Below are experts of layer 8 (counted from 0) of a mixture-of-experts language model. Rows are named router (the router's row for the expert), gate (a neuron's input weights, with its number), up (a neuron's input weights, with its number), down (a neuron's output weights, with its number) and show model dimensions 384-511. Each number is 128 + 32 x the weight over its row's rms, rounded and kept within 0 to 255. Numbers have three digits each.
Before each expert's rows: a language model's description of what the expert responds to; "raises" lists some tokens whose logits its average output raises strongly, later layers aside. This comes from a sample of Wikipedia text that the model never trained on.

# expert 17
It responds to: Infinitive to after verbs like willing or hesitant, and conjunctions such as while, although, before, without, However that link clauses.
raises: " the", " ", " a"
router:149092133060108167110071103159128186094066107096107172079137135148038084106127130097104195084160057143068078121121113126158125081093145131136105098177054063151171103160132157081107091105193116171169086162170151161119127059131106095113142115134081079196174029098110145104129117137185109143105156143195144107133091155096102162115130152121154143131142171122192127129107129109136121153117
gate0:105118168076124170180104080125175136108076144089065143100197114174109105108144106163125123151148068125075136158120131163126105170118161141097108120094120121141112159097103129215155086115162127177152103144151103126158174105107122090107142158134131128108154093148124202178166137132158136114124167163176108051132147115076085130128113136129038171124104117090153170145156135110166166137075
up0:168163149112129168147167164133136104116098102094073128063128130192143100103179155125119149109187051106126115142102132157154138161128154124154084105167162127130163129061137118169116089083156098146131068141146145100158175103122077107167083118164115109061131126114166183204168136113139141161078146097186142082117136096042110150106121112152108141183115122109184150110175110144119151150099
down0:112153145124127131150112176111124114197128133120186146093071157074069208107165170145141117104103099066190130152119126122167139140143107123117157116083131162168132117132172117131102162150138093097157106108116128111135170118122084166180089138096134141095132160118146077155125106131147069118099172143151146131120124126133098149150142142115114118092124128115109104127105163078151146094119
gate1:150092071106097161081146091169116130086061151113095150094151116176126107093109136152073139148181064166115125126111093123143118157120126071083126202157114113093164097117113134100130091096166153109111107226164127143148155183115154153110142125125163053209150118091156102101144095122079116120157098140148103153056119096114062170136185132163059172126059096112114077216146169050133088123109
up1:074140151142134085109088140173135130141128227113138126114144124127124102118128110159131141147157074105144171138088142156119110134108192110086157182170166111098093124140140084111169104150201088116111112172146134147139132132120215173092119089118099131157160107172096165166159137123103125099130085141167132179115071107188176131126145113178113139163053116052157154211106159108157079181053
down1:162143096123095150119147086167150077110088122207182167155122148103109082178125199107193197155198122083118132163162157149129173128133093058153140123093109173113144110093118144123158088131138123148085122175132112088141121141154169143160097137154126085103089169137170108119094096134174143143135134118135139109117119111091111152117117138127121130120158075145119129132115191165141052126141
gate2:099140160083171154119134114134119164115127138139086184085171148076157154116154135016121198094157134094119112042038138177148112140104155125165177158157154132175142153145104120125156092150129118143150091166156070128129127101136126154120124149127082105116183114081097144056188049097138121101124132079145105133113144120162096195137206131139194111137095117171106073119138142171120127177133
up2:117158095181064112132146140104161075117154077118173116144149131120139174098122125150123104198145125178159178093191116079137107158139129173139102093163087097103107120131173119124174171105095158082081142123118174181147152117167141151125094131174165151112107140130104113197101116100121109138109074198132121114138116085150156146149068087089072090110144168166129147119139102071189091115092
down2:166149100153177132182193157126064167197119171111127069095137053197109135132153109175088140069111088146102135096160105079120160134123124190169118097169154142155132106093096173127153197139088099129171117141166192174121100137140127159208118135065120126147144138118087128173115119106083106151113081142104141098103157185142120168162059151084124169106141090152122139104103119168083161121084
gate3:142119150147097138165106152128099179130085119103062165072124143145130088151071108159092135167149114135102050070159120097134123127160142098185169140095137093180142090156135140139123073088125134123121076104160137149140119194182121140119192069104147086133148093109168110129133138117141107154091175169116059082130069077138039170115109186129059130137114114155107114159179088094197094094150
up3:169170058101129130106113113187132088039132151186129052116153055170143133160105138126140092107118120148145105128161165125104147172182182138172126139102072136095121160080132131130150116156081169136147137243139166163097124102164102103112107168086084159156114183122154124171124120132121163141063114056163118151100107180098157089112157123145094148119177155095116143127114117128117115124157
down3:088040103103159079164148149138137070175149134120167120149118093135146112100143148141128121138121084130188120164133131127133160104129120089181085101156126122127128147065106162138125131121103198178123117141178079135090138132143100143133138177120087144142104193153187135104143166131107121144184080096134109109130120125103114037094151135113167099095144090111158098115094128193112149087135
gate4:073168136151090202101080168150152140117133134105190133065121164142176152135105118085075167090121144138145080144100165146141110070133110135157125123113174090145119113115101090136108117177132139167117192136110074092036062171108095145161143091131099109133109122127109113090123069141100088135082111099147116149090170147215125195163138099119162076112122084063160115109111135185147093150097
up4:109113104123145094109132095079107146127086139121091141181169157156153127123126133197174127126164073144131081168072119119110126148122149115098172088109165135089073101117111152215105154094104118112120145144166128066115144130124142148158133143141158106145118139147102102127049196070138174114151127162154156144168118082110146094130139133102157130167122094073144128179109141098112149096203
down4:094146140131165127130120076140170108122086131119060123129165110198059133106142086190178155136115135167077160140199124121180095157133180155159122142128060129109099134080109120092163103099173127160129097171109160170105179185112124125117165117105064164135077142117080102167161129153113116083113111136096075143083111088144113150142149107125087155082132058200144114134097153099126097117120
gate5:127180104138091055086033171112083160154137049107090102094073102156127120132138149123112170095119189150095114121115080046155100108112175113096124121122123106117155132095181155159095144069117116159143154156166132124159151132077151146124124170164124082120169124146123130096127096117088133133104089127184129099112081120163083154163174122146142115128114180118103091117165117156127089149167
up5:122096154089073141129124139174088184116134120119149135159103140123128146198121119147097101132133179153120181107147122113210155105091144139090095184113138131114171180079154085197130108143135080102133115089132136111107127094139097190137120135096152105114084193116140130174184118123102109138151107115098101042135097142083147116126179130124174157131084142144154147146153129154128112111185
down5:166118124117142116121086115133122079146131134080086144119118106135128118128109087116119134140161145156165122124079131126133135137172078077177139089161066110126124135114122059072144076173164117117135135112132119090143093054159094137144090131148102163087162064199121123110160105125136095148204149178102142164141105138092138187130155156078109111155166099189102129178121147130151090117080
gate6:087113137089078160115146063152171160159094124123165111145130163154143079099120137121104177139133140123049100074149133086122081138118172083136117142146136063142150152187116148119093163162148117120118121177126108078104190099164147174091157061113135136137135087125167130181183094139139119178088135111146136112098173122186135103138085164100179106150136127146140134089141135146119098118065
up6:154127138164142097162060204103095109092124108171128153117169158184136208121125136164193114195099144114130133173118119143065167118133137110085101107050095181094125098061142153160117130121101127081163204055183126163161128091072115116117096176168130123125187177130116138169148186112147143175121143130129112171127103179056161164103182150161051105119126113097149141136126131060119077125128
down6:081158128163138151130143158139160093126147120126122154132201142081163121164098152142121056166181082123086159216142173161145136162144106122134158106132124102106123090149121164100077154149171110174121166149152114089097090102156141138097100113185159130145174099158144164092114115157164159134168165092133114110177126082103104133112154177143124088137122135126147140125186197202086139107144
gate7:114108112092155149141120186128079132127077141137139133151188133230077114126160131155129147150084070128101150144159107223129131131117116152163097133117126087157072119116118164129084134140143093179165185156170128160121085093084118086154145140115170071118159113141108143168133171178129093176158114200133141174109158162049081105132083198173122121118153103117150142136143106124123255131072
up7:070166137143125115094178160132102154122098134157103141172122179173139080138168130204183062164073114141065131178125136215134120121123061145123155130082118091161101109189115102141120154115103192127179117166079166136172150129156098125150139125146110126096145049143108167165154123212163131104122096145140133125081063122118155104116136095106100154138099176122166097223106151093080126119142
down7:184148116164108171152124147146170099099080101217136040139128128155095123131170120123120126121113109155140109130176105181195143149157113118128117153107109130128095173109101120090157142111114136136101171208148143126142085074151150056156164118132090149189119108126130119107106164144095129159179134121107147187055156109127154123179155173132135134134130167122127092094129142134123190094130
gate8:150151137083081124157118173179104095120093093124109058151170129158078137183098072080168182131125037106169126090134127122121092097130124096124140109168144106193162078138188088099120104138165131115072116129133155108109118223063057133187111137091140111207152112125175072060158162083159122163055159096085144141152104106128097120117142169151134146125141129210109126095162122189177123157166
up8:048108156171146144096123091035144160078167138149109178099120088097151138164122127142156127192155181147116129144138176075149144056106181132144110137144126150105146105094113098128158169134122095149156140136098154162155163153140202134096157097125111180079141153142133170180138156083150149099121102146181105107127099090086098163148166080139107167129102095123119141175069137158080134143151
down8:124123119122172117133124122141143179089110123071110135187128145189081128122161156119168135126137093121121106171083103086182134136133152124080098158185059087114079126130139085185202110081127189107127133183056110185106163101099126117102207105173100188109080093103135071156119155076101158162156088163120117143162149191076153148093164151127069147132144118161131164093110138094095106216147
gate9:134098197071086121138091135115094128122145166139117196122144140107072071110105142123151194129107112107065134142139085115071111113071137081131137147125171138153167143158108162129158129121141119065161102132146107151112139132137166117095119155101109082215118094135135206123113142100142154135165139116086106109116092137145215079102140164161132100174127130109092126067180141136175149114122
up9:114154222160090135079145134129145144100144195131151127121135148119170119194144079108118175148136103086136125111137167186102078127106131184161129171123085134115152079119129094073176089145139122084131120121104137135174096134110198156134114096167108124118152158127121117165144108138132130170163138092145104020123144097062162088116135150183144126087108122165101111137125125093089140144156
down9:148141159078137095080131090132115114101107110153097135110142119096171155150114086102083116122163132161055202099194109102128126170126143092175154147098118144114098081131152183123160143123137121107166159165172124146140120182138127088149083141122209142145119157147188128095185134095129119164079100086077151158156086085104174148126155104101152134098140132151118106122129158112122140153131
gate10:099088127091141182106105098116075176139123126071122148082124134115121135143136118111128159100179178175074102141141141120077094105131112127108139120135149109136152121132120136071114099127204127175107108136131131138089099123098136144070107096130078074175191057134148103092130112119162176106094092095171144112158082157142149130166183178132094096153172106103151095122119142148178138123164
up10:092091115137106098148195092126119168126125150134098154132131085139120091105125139122184078134131144120115136144082203126081122085133168119129184114168067091113135119163083116090120159120112096118139102116123137105073126117140193119156145119084103083141154117157117182084152159139140151114086117117130121193162102092171169123128168173109179116158139100110165117107206120173113153122149
down10:090121108121179152154150117111118121099058135166167100134121132181150108122103105196119193141134157124093075080128110092167175151116072133050134122155111127123162094097208139128074093124052147126133086224103158131156110124134099122123163201142091140118112055134130132155102160153166125101109070146073139156129114143135136082132107156144097135124123135118118154128177152149080132109139
gate11:097131152068164135119144098129101179061083093121090118170105129173087105138136116238097115170148091137119145152182153120161132110100102146122060093094097081134129115139142117196115115097162137170183102152122133156120128115174091128158093152136111172133134061162150179167105091124084175092105159141117127162113148106137154153109118153131097093127098185130207160178145128137137138143108
up11:129127125109116156164156081107150183104090078127137133170118125177085091109139148120116160133132062098157116080138090141164128092131069121165064097160090088147169058133171113189081082093165112184151125178138075154080095108095131089185146123114142139116186083160147146111130110118095118160104161128170139166123143102115132189138118167108175081079092143139186131116143153143166166164095
down11:148129139099174116115134174148145147173129114145113088180139094170102154065164051187052091098066162186141157127160160209166132137138149147127090109052086094077126129118157162118160113140135150088107140132152157189165145137143109077100084097157106130107145148114128106160156072181141134161103081130105181152055169098153124121141090127149075080136102114156111089182113156129118160101108
gate12:158091171112194158131092163118169143109135136086115114073156077109143082126154099114145160101194127129120078111106145097087131100095146097091124140098117118178143122046184131095107146153118186154181145137085095094111179117105098139120091089120149107189090177123159130110100147049089123165119153143109117121157150087112147130137133153136056091118187149144181150113130119085104119125157
up12:090155092130168120165104186158154087109153168136052173145195150135113134107151125120131136112096189165174088118104040134093100093069123125132151098099134114190127109079164145080119129161138132156100161089142086150119157088115105145091095157143115084137157107154181130097158104121106093104141091143143150088142147149116113150123129085111081119108083097166019092112135135123149065123098
down12:097093101114077157136093186092157164149138106122116092128220174163115147121077115128091150114140125132141088111144137124086137094122131107116072105104065116097149105063161176096069144128149144151169108142113179152094142207151090127127145103041134088128199083109148129129098163115129098091098091130124103098101122143187135105143102134174157133103067098157094156103138138144098112132099
gate13:151172139144154169139185097120082196120075137102152124142111123093120131155106104103123135151149114145085195098106106099191132103099163153118089171154155081137165159178117145132112118085149070106111096160137085115075186150092144167116101086104111164092172065160097070085133113114065174123121092119114135153156177192164112198107114131135140053097090110108187126081158159119151151129097
up13:155109131147142160194159165084081099133137129132193129130118095151156094151086141167164120113121196121156131121178145085110121129113118140134132116068136107131146110101131109091126113175165094103152136096170169123093096152145113131166082136159139155123123162189114210164107193104154142127125087140102134147072176118074150107119142139176085154138194124111148115125125070111139128108116
down13:116146181137108171123132142094152062147138124127089125194157100165139139116088172150157155139124205105116093162124106134138133101054115154117134130105073139095156063212161126182100121090154039086122061136148170124135111132126108065173175118151103140155205136146121098135098153121103128122138141150134112122088128123123119105110168117143139158152122177122153181224112130118102152094096
gate14:106141141125051149100121070120154130108116129124115122152116175153095115061123162092067160107135091131099125129098102163134090121138174093113126103132149075093137146132155149103123124150146149099114144171127190147119134125151106172126112170093067134125160102141129106100105037141129118116064099120125095107095156087123063090133101117124156077148129174096143106068118075133159170113114
up14:135071110116124094129186041142159157117133194142141121173151107117143151091096149142183102093066185091138098133129112152106139154146137150103192181175144148096068174112082122183146154131127124152137119110115147112101152112103121131217138082122135129222174165164169133117122077105175129123141101152161149153182186104100131137093138153140128129122113179121142098130103097148053152126125
down14:144154134107106118078154117070172047127091128178136116110136075083054127057090157108144120104131157113106095121194106189154190090102178090171142121124143131200190099155185096061145088137096107091128120134065082140168118097129168128141124128133116131136237092149103093168171060163094208173128183122160130121175107131082165170139083115098177164112101136129126143083134118179163124056149
gate15:093158103112147140099140119102087130154181118106139103096120107098107096168092129146064150112146091064115107095150139157167105063120178164091105062107169112161134073091097125215105131153160060169038092137164135160103123166070141166139132090119091083134107085163108100096150121153063108121117112177197137100139150124118115119158126137152138116126078102147146119114081128128143122187120
up15:113194142146138149114148134136113102175113074144132103130179137170094174136163142117152139139113142183162138168148067146132087192132130103156127159116037145094082126107124130080080132136196150146089137126150103115169126178187118128092069127093162139097159165076085077094120092092129074109092127123106119123139076110110123145128065138171160144117143087195092113142200137105174158111148
down15:173124098107151162091122148100129101173085104158085143137156120095093115119176060096120142118148151068123114144186096131085160147104155113124114160157146123104191098152102141090154126136101157087118134177100168096136061138073158127118060151134104132119154125182083097098097123126041135073195198158122151113161169159127105114102140118115107129170156121157095148119153112135102123133017
gate16:121135158112099073117122101167115163112091060120075138132136094126128108118132108100162141107122115136082096110138090181102133094120141111088150132152070155150138148205109111083191102118123216123160088172120098126097134137108074088101165083225133109200114066094092083068179140147187169160101164125113157098145098091159094134069170105125130123123139152093156119180145112123132147139086
up16:108132138163103201157099188040159139163107190123126178094099167095113140144160149095120104134146160134162125109092146124175140130135117137190081166092153113146098132142147137117062147168133126090073228095114134083145118145134155139112170185062123098087133168138147210083154077109142123127158190165134081125076075162202125058162099148146145141166136096142079153140171127159158095108077
down16:094155100123147120079144153138122103063172096153131102161157127080078160121085123081151082079174122122078190125061144041167061111147144151080148156123108129155174097170104143115126120074158160202123087188133152152099173138172118112115110106190063099049091122113087109141135116149157121121139155134145157137116129100105160190168156131103127116082130174085133106164088057095099078182126
gate17:127128119158140051119130115094116108145104080124126141198126098100133078154151128148150116106119129092112149168119146110120108116116129098074138124168128159136140181060183170127120180085139094103164100137130121195142158179094046156121095144154163051059160101079065135096126087076140134132158111074166105061083202126134090135146165103165103101084158134107122120135145143064099129115158
up17:128089169115151130168155166117143110146135137080106133127165162140144184094115092079104110132115128129126114137066124083086118194098188194057089139136157148130081146187132145119048116135177137140082165122069068112080135102104129088149179087118159128113162188127105120119114118122113134166162135180089131126140148065149104081088111143166144150127109177141097155149148153129119166159060
down17:106162141142070101134124082092166110116163106136137136117105190131116101114145110053174179139124102133125153175175094114155184143132141180116155090157072194113100139101139111118093117121182097103074135128102133134129139128147118153186140173117119122091146098079114173098134124129111095192197089089151129101119080082106133142110161113102119206105113123106185147073125135110221104179185
gate18:128088184136111191131160160109148147191112110122140134123155100117105122140129146073092174126167081090080085119129138072146106128163156192126091200171137172089173115191132141138088108143099142126114068155114119129112072098054092147121089086135099122146131122086124046093179144093166124158179148118128104142084125148175147130108179118098134094088123146175109151124134155135086125139144
up18:127091150155100115125152173120159093162180076166151124184145093143121108056163108116128142088184119201080114064175137103159083112135096144126055145110120086120165129169147098168107138138131143104130075124166170164083131113114100170145121139087177175127121117112108134138164048181085144151133158110096118082069094179181161126113148066144156075112155128155141082121130153121158165101128
down18:124143165142125181127105103172095075115119131122167111074107113139130186155115139096112163127127126152126101169105151193114129182133171171177108146131100145095102131107083092117151113051094106052111156096161122132123105119153114123123145071154189103128126110126072146109100203109082149129122139108119129117080082125110142119166118102133101148135137101148070129114085171122162133079109
gate19:126070122107123107122127103198119162134162082147163072109072070112112078157151105157138149142102147140140144134109140095159161122130134048092128138180168139075143111062161113057069115108037107103048115107066166082157122166099121140132143190116120137200080130080125120136119139164125141104151110103153113157125114191068156103118163172115125117176104109134152163127080139089123109109061
up19:128146146145133145145124120120126077121143122129163148122110179212124136081118126163119146145150115127144110142129166062115144116097113216124121072124160074158126091160152069136097127180165188164115153145130094151133127139105146162116075150143111149089133151140114130081088114144113171185132108135080104097133159046153112134116059127152089152098158173136129064133130119095153119031115
down19:152058172070166166180082106101155207170120173128150146106102118159089146145144105114115147097092120136133113114146061110104164111145141067165140095136118126171175136091146104113100140148135112061112125089116166175160145109107121143100174171122107158133126143128199145135126094105166147101152124096107106163184139105082070107112112125125152145121127089120159175144115133076140159193114
gate20:169173175117141135086038115143094138118095142101136109099094095163120153151122152111104160109186075113090129094148136084140099168141128163138142064146106149039094122104154133168107091090068211120136160115094120128123138103181051147097124104162152131142097085067121134140137127086090093155061112146153063114127114128119090126108131109138122117134112164149163149083159114077071102106099
up20:130123080129130112155207206127126079115187126090100132110164175126143119111130113138118121145108169121195114167103126152097115119123159135110119141108147115150150130132113124093160131126142111167097143160160139121160200067101154141118107122152120191143146172138080106114106070119133152087159069127156166116172118101153161140113106103143101092172113105136064071140120166069145142104136
down20:126101089103097109124157105130133195103147137135149125121130113089177132137125091112100174179163127162129091107181165076116099187033146113108136137147135116153181084155136140130104124073135104132208147185087103166116162132061108133160086155163122179148058096136142093132068123102107086087087172112137128036115146143159136086108149109170070130096120115105180073081036134193142119053107
gate21:103126143128156119096143136142108080122117120127148083107124134101127122146086087157155112156185121150092132136127144130179070113104124093141125120112080133142147171150091137142157126135117143129136171117171154130137142132213143172158185140130125142182191092104141180109127168136167135142124184152087161089090074104172130124142086135108127154077118155129130142140130102174119091167163
up21:168144141140107135118117146121121154131134088110123117121093117159116089089097129126131126153092086070146143129148095131034162110132129138096072163168180129127157064043124202162128149117115116100075140115078131165110110140137160168112098127097157126135128177144144091144092121118113164131169113106162118095122150173153105111113123083155127109130153086141114135176147102081101153131106
down21:158110080020137089132178113138130126092132070108121144122114145152167074151096159095133101149139135159172108055106159147130154133166154126148175163139116151122116126141134133092143134154116110150179097074153111083104104070111124163140114138129139006121170160156153140129101088146140122162083185118069186175100144173079136158148160132138125122138136082122162085145107158138127133119175
gate22:077083141129115138093152098120136118131050116092108092164175129117158154146148182100171146150137144172061127121097114160098100158101099133166088114099164112119140146174160140096100101114158183125136128117150097150146135119172106101081122120096068137218146032127113135113143165110109157070111185126173165196150151156151145137145118149048132110069084102113148090092184102168123146122096
up22:170109137147115102154204130163104093081104141154150114131093177109174172174117115164113128190117130097110127121138160082138095101090119073180120134150099156132123151178128102124142106159161124080171124148097216147117151183193121109127137111128146160135148099155124122149164124126101153126116122104163102191098108114135188103148111178041127104145189038143152109140097101126102114151090
down22:166186111180129158116109046181175152163139082048123169102113139098107084129110159155164116122118146105105100105114125081087091177153100094127181221118135123103149115137127139161084164136083136167117089145082138077091155097095124160066125141149098127168112179092199164122157164125176115160092130129147091130130142162137140167180112161152189134157109159139150178137142178139150138099193
gate23:099103116133131198123071042165128124142108086106124125093110106131161173111165126125126156102139169137152095107133132166130110144133130123110102151112105115182139120218183157107075066092123122110128141142131106090148067143157072088128093158131064138154159066109032112078069137094165080167141150095155159074112141125141171111151160163154112119174090145136136094049113112085123141072092
up23:117125111135160111163139174133123142144174147140124118127164140201137103145104180080117134135128114091101170151139104113144168113142121079163181127146124139134109118087061102183193141170119106153143125106158120171073166161075149143104196116075119147041081134131179144145160077169063140112119143167161142125152125153145081167143112075132146167118153086125089141134088140145123120143144
down23:113131112055108071113113143084142086120153133116129158124119169115123085123138023100129084152120130149125116105134111147079099133102079095149114153197199112103156156134085098118146133133094185104133110102104058175078149142052065219099092095092134155126143075105098091175117098132139130130073101172081100158135092117131016143086153139162152159112143159055158108095118162143143100127158
gate24:135151212124166121134129179094187113144156087116113154138106163126131100114133101140176184156119079108100191133141153124150148092113133158131097137121128124145151150127148187104093128122057119192159089071158157093077123182100059137129168127136143131147111125090136145011108164116139117135116138108114179137122162168158135100184171174150154104136172136180143119116099124083140110104145
up24:103078107174134140153167123145184142137142132175159069167105057147104146130131148145115054115072135114137132137161136140143107102172138148169128143153143143182141135148123102130146141170148174107164163194057131117078110142104106089148097080128090171177107152195110090107165114178132119123076081094113125097135130142171116159115135168145137146123070112148157129118112133143145148156061
down24:110097059122101125102165066089142121154080139071172119109103116210221156139160129104108123136074084123099185102152113132073122145151163089112145147162119077113149181096137046139163105151164141143067125114142166081166124156120130132137132089103132105150113151112072072107139123182189124128122173092143152156138081082162166164028123121116086123112166173080148165170117127133020131158110
gate25:175118107080155152169087088133137145123061095116131128106187072083079107126121139110128133104135074116089156138122093157151120085157131165126093086139052092172149142123121158145139139159175112114130134151145126177085172120123072133152147127143119105227135172118098140105154132148163146167075155117053139106222087221088091146148117148142174103106161190124128149094120134100113147141173
up25:170140168116078101170122135139152142094131145165167220134122161076131132104104112215139118119082109136143133133197143141097131138087167131096131153142136108101154064129147108120144157145155114112135105051067171168134168143187146162110043155096125123099088115186149129150136110135106148091156113150122120146134148107149166107168157058120105214163151126112093102125133103129132085129104
down25:110085131130185085132154115143149115164097174118077088103169124174155170137130144108128178134146123162079118100121142084106113148159097111121162097139115118180143158088137175106151162139087161174100099207121189102121159076095101120114100126090127082183162109093174089150071173137173098107129124102143110141174121105076100117152171178134126117056121136095132195127087107139081164145144
gate26:113138123071167120089113068191132110130166109146084123159141178140091048104063084156136097137146150105148143176109067177104150160145138164150147149140103111158154060152150137153111190112128147059118124186089125183067149057122074167086142170111148132127121125102199151181106123116152089147105164161159167131118080156067096101105144146120173120146125146104185098178097118139144102170084
up26:118091125074116142070109123077113082154135137151095109111082124129161137156101120132115107122124106124085068165079110173101094156118204113117144114103096130147162092164132106178131146047157166083114121122165194121179085157130129105145142148124097175095107131108193132125117119101159176147132110124130159026160126130099143087109065172109194152153159137121103143187196083068111108141174
down26:196122129131147064132113114127175116175154113078149139204146119136106149133128126120174143100142148098189121109131063164103110119116072134166032122145122141128165119161138109135189146034153071098147136058101137168168163110149149038153109170110109122094154130103089125150154170148074146142133068095164149135106120117061178116125067145164123188230113121163136119151145079126180092089105
gate27:137108138113140082063126133158090131119091079084087123157085091124113178115098098159206171162124110156111114163080116137080136113112193090159183157113130156103108172158109137113133122092148155109176147146162107150163100081145114125115116097167111084161168194149130125144145097110152120107111161134185139076077117107104097138079074138136157084091124146055140134125127129181069167079139
up27:111130177154138143136089137040172141119123106144154140118136160152128141187128144165166087151147151083187109072134145162099120099138069099092122112115109125160116104124187112144071124099184169158120098110120113133159075124124151078173108133092074208155139098160084168116134142105134153147174095113127096179156115132158135132140154146108103092095114134112167155080125103150087194178145
down27:117177103106132119154134122079122139145094163133153162114140093139101117166104166099117104123126092111091038143197108076153118093084087130125129141129097144144106133086123133101093145164137139124173131176092109101142125164100175156154188141060062089140147142115122163093158158085089106134117065087206093077122136174185136125139194071143098152164108135134171114184147165143194095162157
gate28:155115091097141160161094090113150106174126131093154076126088093114103111187130124105100126177136066101135146077113094146129153120157110124148055108160118108112156075110134144168126110120140118134083121156166115121114090185109097094184122141145192125216142089128102034082129148123126137129139184106143131110088118109094128106133104148158094099152187127156182154103134132088173171196128
up28:096146122111123156116132106137106152130102093135121076131117112161082132147143064119092184160109097094145156120104071185148106143164131146120111119107082137114148103152160130196123167134153123160083165113176134133157073155110131134156115167070200063156123152117124119090044078091163080102134202138118140117106110166107170060105115119172167118170088199124113132119114114135116137123096
down28:108149108172092093130089158099150162139141116163167151144169125094124079047160128103072157180158083136144126116169088131170134123132106140200131094132056167129149148117188119126150063169103153137061192134221164140142100124144147145113108151126100156136140150136086176139114033120064100117176117094154100117128151128154123143157131095152142079189136142119160061149107172059157139125059
gate29:128083132112100202121126107174121193159128140082095180109147165149137122117099121090130226074144174102116098119134119154188090116149160142171140156185097092167175134151100082102125039153135100177153088177115060157070143141130116101125173115107115121180150042120178133089106110192154133112118129085195092098094140137130141162123119182165128066151107097053119141074109107088095075087057
up29:154170136126126059141138209095136089076165162235161112145128128114146127147169120206112063151116128166169117134123176111101174152111107084038127126120134136075081093096125163182125196115108117104124128089116183110195111139113148178119093156125138152082071177119128118149142133101101120089153121205078128091159127090134121076126158091094139169111159138164130106158142140156135155112154
down29:132140134161152124124129188181134136105143133087117103162084137150123116122068139166146120133189164139191167173122127201148179151107150167174076155066172122119160078129134137134121132185180148114162150089080114112127138080126122104126158111155158092150104120055103179097148084099090120250176071116154126147078113146137120097056068090113131162155136178175137141138159088149122150143087
gate30:105083168108135124113124118140061115091067165127125098097158112090151123121135113079181176079152127171127154119084129143185107112127142187121137074117196124100134171113135166181145108148110137163170094148168105148116169127176136081092143140055085081153135150135090152117127157099129108117091098063105116135160134187187124131127195117160156127173075118088159113124151102170177179158056
up30:100158105127124148124067167111154225189145105102172099133175100105152129183093127128160060107137144134158093130118112181103086131138101158110138135141122176150118117200137148107149133149142145131103132159102148161079066143155111161140112084070127144051122118149103113067149102150101175102123169197130168140145122099187148107100092093147162166155143145120110182055124110139100101137099
down30:131147199161129145122127097089127115202138161140131133123133140194113114098177062150093141104106118086144118111121189141134124153185110148137150137148106086068125130096188158109159098122126141167081057087121079111179050140105060132143111149107116098111109059116145155103152077152141138131156064158121092122099144113161197130145158095115052136145147091126169161108094160161139157134145
gate31:137160120139123142099146138161051158067185075148103147110123151172096090069143147085079104166146053203092138118086134101108150109145144127181070151105100078104093106080152096095167132149136054112182128079195151115140107090166132080107105123128158090105183113135123135117135157048133099137157160116194132121111101137078144128098105104149153237133131123151159137163118110178184099172163
up31:130144157129070094090121114183135080110141129124115135108156125138133139139152128148050097147155136136134087155143127069139128173113106155122110195077122126138148080100093097080139096051148084165112100051116159138187101108177126086126135143180121119092150122096111142100105131146149112159164147118194138089043129122105185080116084108165122172166102107168137134098092125166122130168166
down31:136106128108083086086117127149079112105104113102125192153118122110172106113195110136122106126123115153135090147105117118145137143116126105152111138150124128126124137109104125115161107103152162122116086145141132110173148143100074080064104135129162121131061105076151155203071108160134104143088112152173142149108118102082141162179145097172100168110136078094131095138082132142130079071172
gate32:149148159131072166071140120114115147124085100108111126076161118129097156086104111152112122107174125116087094169099026154081134079105179133181078136218099090147133143128131137134158139100119132094117145151169130166124160105203073105141178121146109160132100123123109155129160131096113121084111100156172122127145123105080124048107112149114124166111160160186100134122122137084154133157132
up32:089115097134153048087151187143133126074098138136156121124077087105136171156145176143163111114079161094109109114108180202154109095151142111162129161092131124172133134105156145143137156197132117127138078116078097111092153154128128110157086046125114148138146133132094056091134122121136087107094108083182088145139134117135085111152114147165111122116128162128134146149123178233139147177103
down32:119136111132118160052109191086151070109156164153145186083102153149112081130131183107167106119130166123134142113148121104141150148143149092088139132143175172174099083150118124080136164178132170122133137101163112078127163174092103128074137190165128136125183129187137139137091100159114114089151149122073094114141116128121122076098156127137131120112122113077146149144117148100145122158169
gate33:189102126070147149119096139112101199081151070085132144115109117076131065170132114093112153118097062117064083133078162120131100141139158108149136106119126098123157124159156130144147140113137149150119135124120088145128131099112187137106124127172109121154121136036110079122136097155127113145108177148149136132111127123140101143095096127119154092099119179132222134114209125072143101036141
up33:120147134098112163142039070177116195156141134112125144123157121041156100156146123093162081161127095118132095076151184107142147155134144106149120119138153121159120160122100129118098134105147163124137109110108139136155115129178169124178177198182035135129128121061131150113143143164124123168166195107154141136108140184132136125140105135114149174131112141111157202084193141133167135098112
down33:132116106107093130109080101129133119098179170095141160062118144137170082137158122140148137127155182141155115112146139108163198111116120096133118138118124167141177130151160158060113187096127093166102153105115174104127137128149096105141202149098095102176087157102136127153111078137141136123121137063097139155146097193170147123145095130141136159125133109138126152116147117145092135080064
gate34:172119148123120196075103128152059150108153097119075198039125119105093134102070144111107118169151106132160125096109152060102128097133111123132121140096078152129160105066128164123101184097152113109138087109145109108081089115122095123114143088073154105143127139134122159068102147087155115101092123102185139121158120135106129136108118173255123132106146137142122147134088104189128116185102
up34:145132110130194080155144133124170158098086130117133088163088133139155135122108092176110139170155140153169137175152151179095152133145128186147130079172190121145134171128117032127202142118095110130097152120110187109216157126124140089126131143135125150101147092120150131119116093167082131180106154181094150134058120123218131098143105077066157144146106128177136083140150156158076149086155
down34:138128119106168123164148117128134163108089105064155099168125155129123141126106096109147121143141140118124188120151117164152141118098156174114132060152164087155139143145091070161150062111128127127162158083152141121155105082080080072165107165154133083162130076069123103128119132105149138121091173156142122052132126035136140123115180130087130166139177147139155112092091131131141182119141
gate35:138128162131139119141102103143128105100134078116137185101120093194109078151089140138121124140163192149115109119107155088165135085112102061092118108127147103079122034170112136117136169149176122159157056119134115090157131026156146144127126152191112146150080078153066084168087101128148153144099180127133181158149149086105090141084170120151139157155092117125128140109116128109186169105047
up35:187125167164099118105066102145185137145149091128170136088166100173163114121197156190117108149185138086139119139072125170107143147132135100131152139128086103151107079103128092071100120184090111093111140106156079101179137162142155106083125054099150190144145115119176113137052095168129094179132124155149089188091140159145130148145133136080084056129142102150165149120102130127134127133150
down35:100167147176122123142101084146099167099129107192136119181119083110093103093186117173109098138100090125140150189088123157170139091118143071154121207154111107159121079154137121103099106076096128135053131138097078146121159155103146074085129142142143103122173107122117183144157169165052159096153104116167149178047183136108151124174169127178106149154127109136145068176129086149113118156156